Weights of a small mixture-of-experts language model, trained from scratch on English Wikipedia: 32 SwiGLU neurons an expert, a variant of Adam for the experts.
Below are experts of layer 6 (counted from 0) of a mixture-of-experts language model. Rows are named router (the router's row for the expert), gate (a neuron's input weights, with its number), up (a neuron's input weights, with its number) and show model dimensions 144-191. Each number is 200 + 40 x the weight over its row's rms, rounded and kept within 0 to 999.
Before each expert's rows: "mostly gets" lists some tokens that are sent to it at least half of the time. This comes from a sample of Wikipedia text that the model never trained on.

# expert 41
mostly gets: " music", " Votes", " JPL", " MPC", " DF", " politician"
router,180,159,165,245,201,181,213,171,245,161,229,168,194,160,193,120,214,154,207,179,165,143,214,183,166,117,212,248,203,219,137,187,219,191,148,162,187,220,235,188,239,261,206,140,142,211,227,242
gate0,183,222,236,176,188,152,217,237,197,184,191,262,217,241,210,211,253,156,215,192,221,212,209,230,267,141,207,234,180,258,172,149,150,225,174,153,111,155,180,206,233,171,177,234,210,181,275,174
up0,263,186,200,256,206,282,173,125,196,184,184,144,174,232,205,199,236,176,233,214,184,190,221,147,254,172,181,260,222,143,221,208,163,176,169,242,215,281,148,268,204,205,227,233,229,172,225,208
gate1,189,208,130,235,289,233,189,163,201,206,213,201,231,140,221,222,135,185,220,220,222,215,181,270,141,200,220,178,235,198,246,213,251,159,166,147,175,225,227,204,233,235,152,149,182,231,203,229
up1,156,200,183,190,217,164,193,193,153,170,301,263,229,126,250,171,246,180,180,135,222,257,187,206,174,187,97,170,103,224,205,253,235,232,265,157,180,203,276,198,211,189,151,171,193,142,172,185
gate2,207,212,159,221,179,166,173,209,236,166,243,259,190,153,141,178,230,229,227,180,183,259,185,188,197,127,218,183,133,164,245,215,175,271,213,221,258,154,195,276,226,207,186,153,201,225,166,200
up2,207,165,145,214,197,205,201,212,253,188,264,200,201,137,190,239,242,207,224,192,198,185,191,249,270,128,283,222,176,193,242,191,162,293,206,162,184,153,254,292,127,232,174,177,248,198,163,147
gate3,291,174,197,185,179,260,172,113,202,221,229,244,175,169,183,220,214,313,175,170,231,168,136,208,218,186,196,170,222,206,260,257,179,227,175,197,151,127,219,217,163,166,259,224,247,151,222,248
up3,288,167,145,96,191,224,200,151,212,192,192,213,273,135,219,174,217,266,233,250,143,187,159,217,276,187,197,246,197,243,140,245,196,185,255,180,215,195,162,180,208,189,103,221,168,139,223,256
gate4,170,211,207,195,137,239,211,241,154,244,242,158,182,225,172,159,251,214,246,215,222,262,212,157,190,190,236,270,221,264,247,182,139,244,271,270,136,174,260,202,221,168,172,135,251,210,181,238
up4,169,187,191,249,271,158,216,149,225,163,170,207,262,178,263,208,133,256,218,182,213,144,124,153,237,258,225,160,199,259,156,178,236,138,206,89,212,237,174,167,174,230,157,218,133,210,209,195
gate5,196,143,125,217,185,294,169,219,175,197,217,219,280,189,219,185,259,223,200,191,195,133,189,230,244,180,171,244,233,150,197,197,184,112,200,173,143,184,239,258,186,203,166,194,228,194,214,180
up5,219,158,179,193,230,220,235,172,222,168,158,172,175,178,158,216,219,240,143,215,231,148,224,204,151,253,255,197,238,231,214,118,257,225,202,177,166,198,171,203,144,232,178,201,189,209,184,246
gate6,178,171,229,272,221,192,164,161,267,194,171,168,218,173,207,166,161,257,238,198,209,118,172,268,217,210,205,195,213,263,163,190,155,156,150,235,189,169,177,268,154,202,200,175,178,118,243,179
up6,131,237,225,121,144,209,231,278,190,172,184,178,200,208,200,99,179,235,137,184,197,176,116,207,179,113,192,210,188,245,232,176,159,224,166,177,228,252,196,200,271,225,224,139,244,232,214,228
gate7,181,168,220,267,197,192,208,149,245,136,249,168,193,248,213,189,195,205,177,153,278,170,154,216,132,177,121,162,145,190,190,251,234,172,203,151,141,196,182,164,246,196,181,232,222,148,240,236
up7,160,204,193,252,203,170,223,194,219,208,198,201,194,222,225,230,194,142,178,266,133,144,180,145,231,246,108,243,245,217,186,178,190,162,188,86,190,203,182,224,157,264,154,258,232,181,234,191
gate8,150,181,125,239,208,197,173,147,246,170,203,158,160,164,274,194,176,157,225,203,176,203,166,207,220,167,163,218,145,265,157,182,214,227,141,193,192,143,145,165,216,189,129,243,172,158,226,152
up8,156,161,206,157,197,209,205,232,183,143,207,229,231,238,224,181,263,152,186,169,114,171,249,174,241,162,183,202,151,160,183,175,188,194,212,234,243,149,166,180,192,282,203,254,246,188,261,164
gate9,161,146,177,178,269,230,239,102,211,151,197,273,265,271,184,177,214,246,125,125,282,196,199,207,184,237,202,189,190,161,286,188,217,276,190,238,136,200,236,219,228,209,200,186,200,234,222,166
up9,194,251,182,210,261,227,194,192,133,205,232,206,226,221,252,185,197,269,176,237,180,191,153,137,147,179,158,232,218,204,231,89,175,242,167,194,198,212,145,175,179,180,186,143,201,123,127,199

# expert 25
mostly gets: " John", " New", " David", " known", " well", "ph"
router,272,235,221,176,278,183,238,145,277,243,197,163,192,237,179,229,106,194,201,267,151,187,277,198,180,134,278,156,179,204,205,185,231,181,170,184,186,214,258,215,215,209,162,254,236,132,208,262
gate0,225,178,137,217,250,165,219,206,158,199,201,261,227,230,181,202,167,152,171,158,248,179,256,196,193,165,219,132,196,221,266,122,161,190,191,253,187,163,237,280,155,204,210,240,165,215,211,203
up0,219,182,217,250,108,178,216,218,221,190,198,215,219,172,199,124,212,204,243,143,185,173,197,184,206,271,168,251,225,302,174,228,200,193,235,148,299,162,201,239,222,300,141,199,304,197,219,179
gate1,212,172,119,150,167,175,181,154,200,219,199,273,204,200,217,211,233,231,221,222,160,148,220,257,176,232,234,197,185,195,226,124,166,156,199,179,142,160,207,201,190,199,215,200,147,192,269,225
up1,224,196,174,234,206,270,219,199,243,266,125,182,190,176,116,203,226,194,169,245,268,244,253,233,205,132,304,154,241,177,161,212,193,170,212,172,187,197,265,191,182,187,249,204,229,156,173,216
gate2,179,161,183,238,186,160,184,136,253,200,191,202,130,209,178,239,175,214,234,244,249,212,276,204,223,162,223,169,200,215,246,259,180,179,162,183,216,201,216,180,217,172,220,290,206,178,169,229
up2,153,195,197,257,199,141,242,195,173,258,248,137,170,193,239,212,158,175,258,172,144,217,181,193,189,223,281,226,181,151,236,213,216,195,174,189,209,214,219,199,270,232,191,209,158,154,227,177
gate3,223,206,173,248,116,247,135,180,211,232,225,178,185,115,209,239,206,228,255,235,161,216,215,214,133,131,224,207,218,179,225,231,214,187,214,249,246,228,229,139,267,175,130,208,178,183,251,130
up3,188,215,132,222,227,209,207,209,197,216,232,171,202,230,176,210,305,179,197,182,107,230,254,212,244,228,187,191,223,242,222,171,155,169,205,195,136,231,179,210,172,142,207,172,197,231,193,238
gate4,178,279,171,215,180,195,191,173,158,226,169,282,202,193,114,197,249,139,126,197,191,228,242,227,151,253,133,203,221,212,213,205,202,169,138,265,275,110,209,243,190,161,201,241,175,209,200,175
up4,148,227,272,200,203,197,224,128,201,167,155,242,235,205,223,212,210,129,200,157,168,285,238,131,221,156,143,118,123,93,179,195,215,209,154,195,261,242,200,285,155,184,153,251,228,204,198,221
gate5,222,267,274,159,211,200,166,182,202,211,128,228,110,143,170,211,140,188,160,146,252,265,189,173,247,157,217,196,181,250,90,213,142,193,216,188,202,234,242,243,182,252,119,187,159,238,174,222
up5,159,145,227,135,201,190,195,225,187,254,233,191,155,177,193,197,174,214,241,249,199,170,261,251,200,237,201,192,222,210,208,260,204,217,179,191,188,182,124,205,179,197,199,180,190,243,162,156
gate6,252,157,160,206,180,160,179,170,234,242,139,170,226,207,210,247,117,211,180,217,205,244,254,95,224,153,242,270,182,173,191,219,247,251,217,198,167,238,251,215,173,219,176,205,158,206,240,203
up6,187,204,225,271,238,250,211,206,203,144,182,202,190,198,147,204,254,195,193,152,258,221,260,197,207,231,226,241,228,199,216,175,181,151,199,200,183,165,152,184,126,245,255,230,200,172,215,262
gate7,200,181,199,300,231,186,143,242,233,179,223,176,163,240,214,184,243,220,181,208,183,173,190,219,147,188,179,227,202,270,269,213,187,230,195,182,257,194,206,200,191,227,195,216,242,218,200,149
up7,320,172,225,168,224,208,124,251,184,183,135,184,208,190,189,154,130,191,187,143,268,177,143,276,206,197,204,212,235,204,131,196,190,216,170,186,146,156,175,171,213,205,286,215,167,132,160,203
gate8,195,248,228,172,128,173,298,151,202,178,301,208,212,224,267,132,209,183,185,260,190,175,250,146,269,175,241,229,179,215,199,182,175,221,316,207,144,261,267,195,208,172,159,157,232,216,247,171
up8,173,116,156,179,248,208,169,173,178,232,208,179,158,172,227,198,234,170,151,123,205,198,163,224,220,251,154,181,202,186,180,180,221,206,141,247,216,168,175,144,239,244,200,179,187,190,114,228
gate9,203,221,214,170,212,195,256,202,209,166,128,206,133,274,160,218,202,125,171,131,244,250,143,240,173,149,248,126,222,213,212,227,113,173,133,248,131,204,256,180,176,189,184,223,206,203,160,205
up9,266,141,203,268,281,236,208,229,124,148,208,118,232,215,139,187,176,215,237,262,228,212,221,179,174,242,219,199,196,188,203,222,219,201,226,170,211,166,208,275,194,187,191,225,131,136,258,191

# expert 30
mostly gets: " San", " two", " Massachusetts", " several", " these", " three"
router,196,199,246,190,215,199,276,141,189,243,257,232,204,234,231,238,204,173,190,235,173,189,177,244,234,214,160,231,230,150,149,156,255,228,245,261,208,213,159,245,139,237,162,111,184,188,153,319
gate0,276,209,194,142,201,236,232,195,199,231,212,178,228,181,199,167,235,216,164,133,207,221,212,193,194,206,221,241,163,222,252,264,140,189,182,240,206,158,183,119,220,162,211,182,256,250,232,281
up0,213,206,232,200,224,194,159,208,223,184,207,211,163,148,126,288,234,196,184,162,184,201,178,241,208,170,275,200,145,212,170,182,139,185,138,247,201,185,136,190,259,199,191,233,159,187,161,165
gate1,284,192,132,277,200,256,144,182,201,202,185,244,228,191,222,221,241,275,208,217,207,258,127,201,219,197,252,258,227,207,228,184,182,227,212,166,131,158,178,239,216,217,204,193,174,171,206,215
up1,240,175,171,210,203,130,249,153,170,227,150,220,149,218,268,155,148,228,235,214,170,230,254,163,182,255,187,138,182,198,200,272,155,241,126,178,257,228,236,140,225,238,252,136,185,254,181,164
gate2,207,268,264,251,220,252,147,175,181,227,157,272,178,174,176,232,210,210,184,196,211,232,139,231,152,148,277,250,198,92,212,152,194,269,169,232,165,196,266,226,160,82,162,113,208,209,164,215
up2,177,195,216,232,122,221,198,190,242,125,190,117,210,146,184,240,212,220,188,137,191,198,180,211,169,235,223,235,262,235,173,124,222,208,255,327,234,142,223,258,125,239,239,229,187,173,193,185
gate3,243,157,182,202,175,222,192,158,207,210,162,138,183,158,135,212,252,168,162,230,258,222,252,184,155,228,196,231,181,219,193,199,213,197,124,295,263,137,161,152,186,187,173,147,245,231,192,255
up3,217,173,209,220,180,191,144,225,253,215,133,226,205,224,260,212,198,244,214,60,196,177,218,177,124,196,177,163,199,124,265,234,158,208,258,163,151,178,87,189,219,215,277,156,167,244,255,275
gate4,270,184,133,218,176,196,190,206,264,171,145,210,237,221,168,152,225,198,223,190,166,150,212,265,241,266,204,235,173,282,171,169,188,158,187,126,160,170,226,134,180,208,218,97,225,137,272,116
up4,207,223,198,194,186,207,165,167,196,178,163,202,130,245,214,193,191,164,238,195,144,221,173,200,183,198,245,225,235,214,247,206,208,133,188,213,217,225,181,182,167,186,237,178,180,140,188,156
gate5,153,224,101,232,155,199,177,184,119,127,211,170,227,251,202,211,230,150,207,174,223,205,179,218,202,138,234,231,215,246,242,231,157,197,172,182,251,146,213,178,252,232,115,257,202,227,184,219
up5,128,181,179,215,178,188,224,166,187,174,194,189,167,180,224,209,207,179,207,208,233,211,217,101,209,248,241,186,229,254,237,190,222,220,193,148,122,162,213,262,122,208,237,184,186,213,247,136
gate6,196,264,199,193,170,157,274,181,218,140,174,202,152,197,234,166,171,192,180,254,217,231,212,240,176,227,257,190,184,279,170,218,137,191,168,220,262,211,190,184,208,231,167,174,243,183,143,165
up6,109,275,166,186,219,209,250,254,213,200,191,155,191,142,237,177,197,195,161,214,272,252,192,170,150,172,265,168,171,216,228,154,201,195,156,155,240,174,276,249,212,235,237,152,165,248,216,146
gate7,185,173,229,214,172,203,206,186,233,198,229,149,119,210,231,266,178,207,129,210,164,223,158,262,174,169,133,263,211,178,168,188,207,176,231,207,255,135,201,248,114,220,197,197,207,210,187,248
up7,275,158,146,146,232,196,231,203,152,212,200,231,225,137,236,189,261,204,228,244,213,180,254,201,187,255,259,129,173,149,207,308,204,194,152,259,167,191,228,163,280,155,201,161,235,146,214,165
gate8,271,206,260,172,220,173,224,188,189,215,190,233,173,226,218,283,272,184,95,242,204,294,193,199,157,205,237,172,223,263,235,194,157,201,237,204,207,191,308,216,246,136,262,192,218,195,213,219
up8,236,155,238,173,164,159,210,223,192,237,209,272,253,194,168,262,284,201,66,176,120,173,241,155,161,237,228,238,280,222,275,192,142,198,197,153,240,208,232,274,169,176,166,188,177,184,217,180
gate9,235,179,241,210,187,252,96,187,222,163,172,99,152,180,177,183,193,226,108,198,213,241,150,228,186,144,273,198,225,198,191,128,175,191,176,199,190,118,194,192,121,201,172,148,253,222,264,195
up9,227,235,142,213,217,150,206,123,197,161,181,157,240,165,237,178,234,240,231,147,188,260,246,194,176,177,284,189,178,205,209,194,193,172,196,170,133,183,217,262,194,199,227,175,228,231,235,228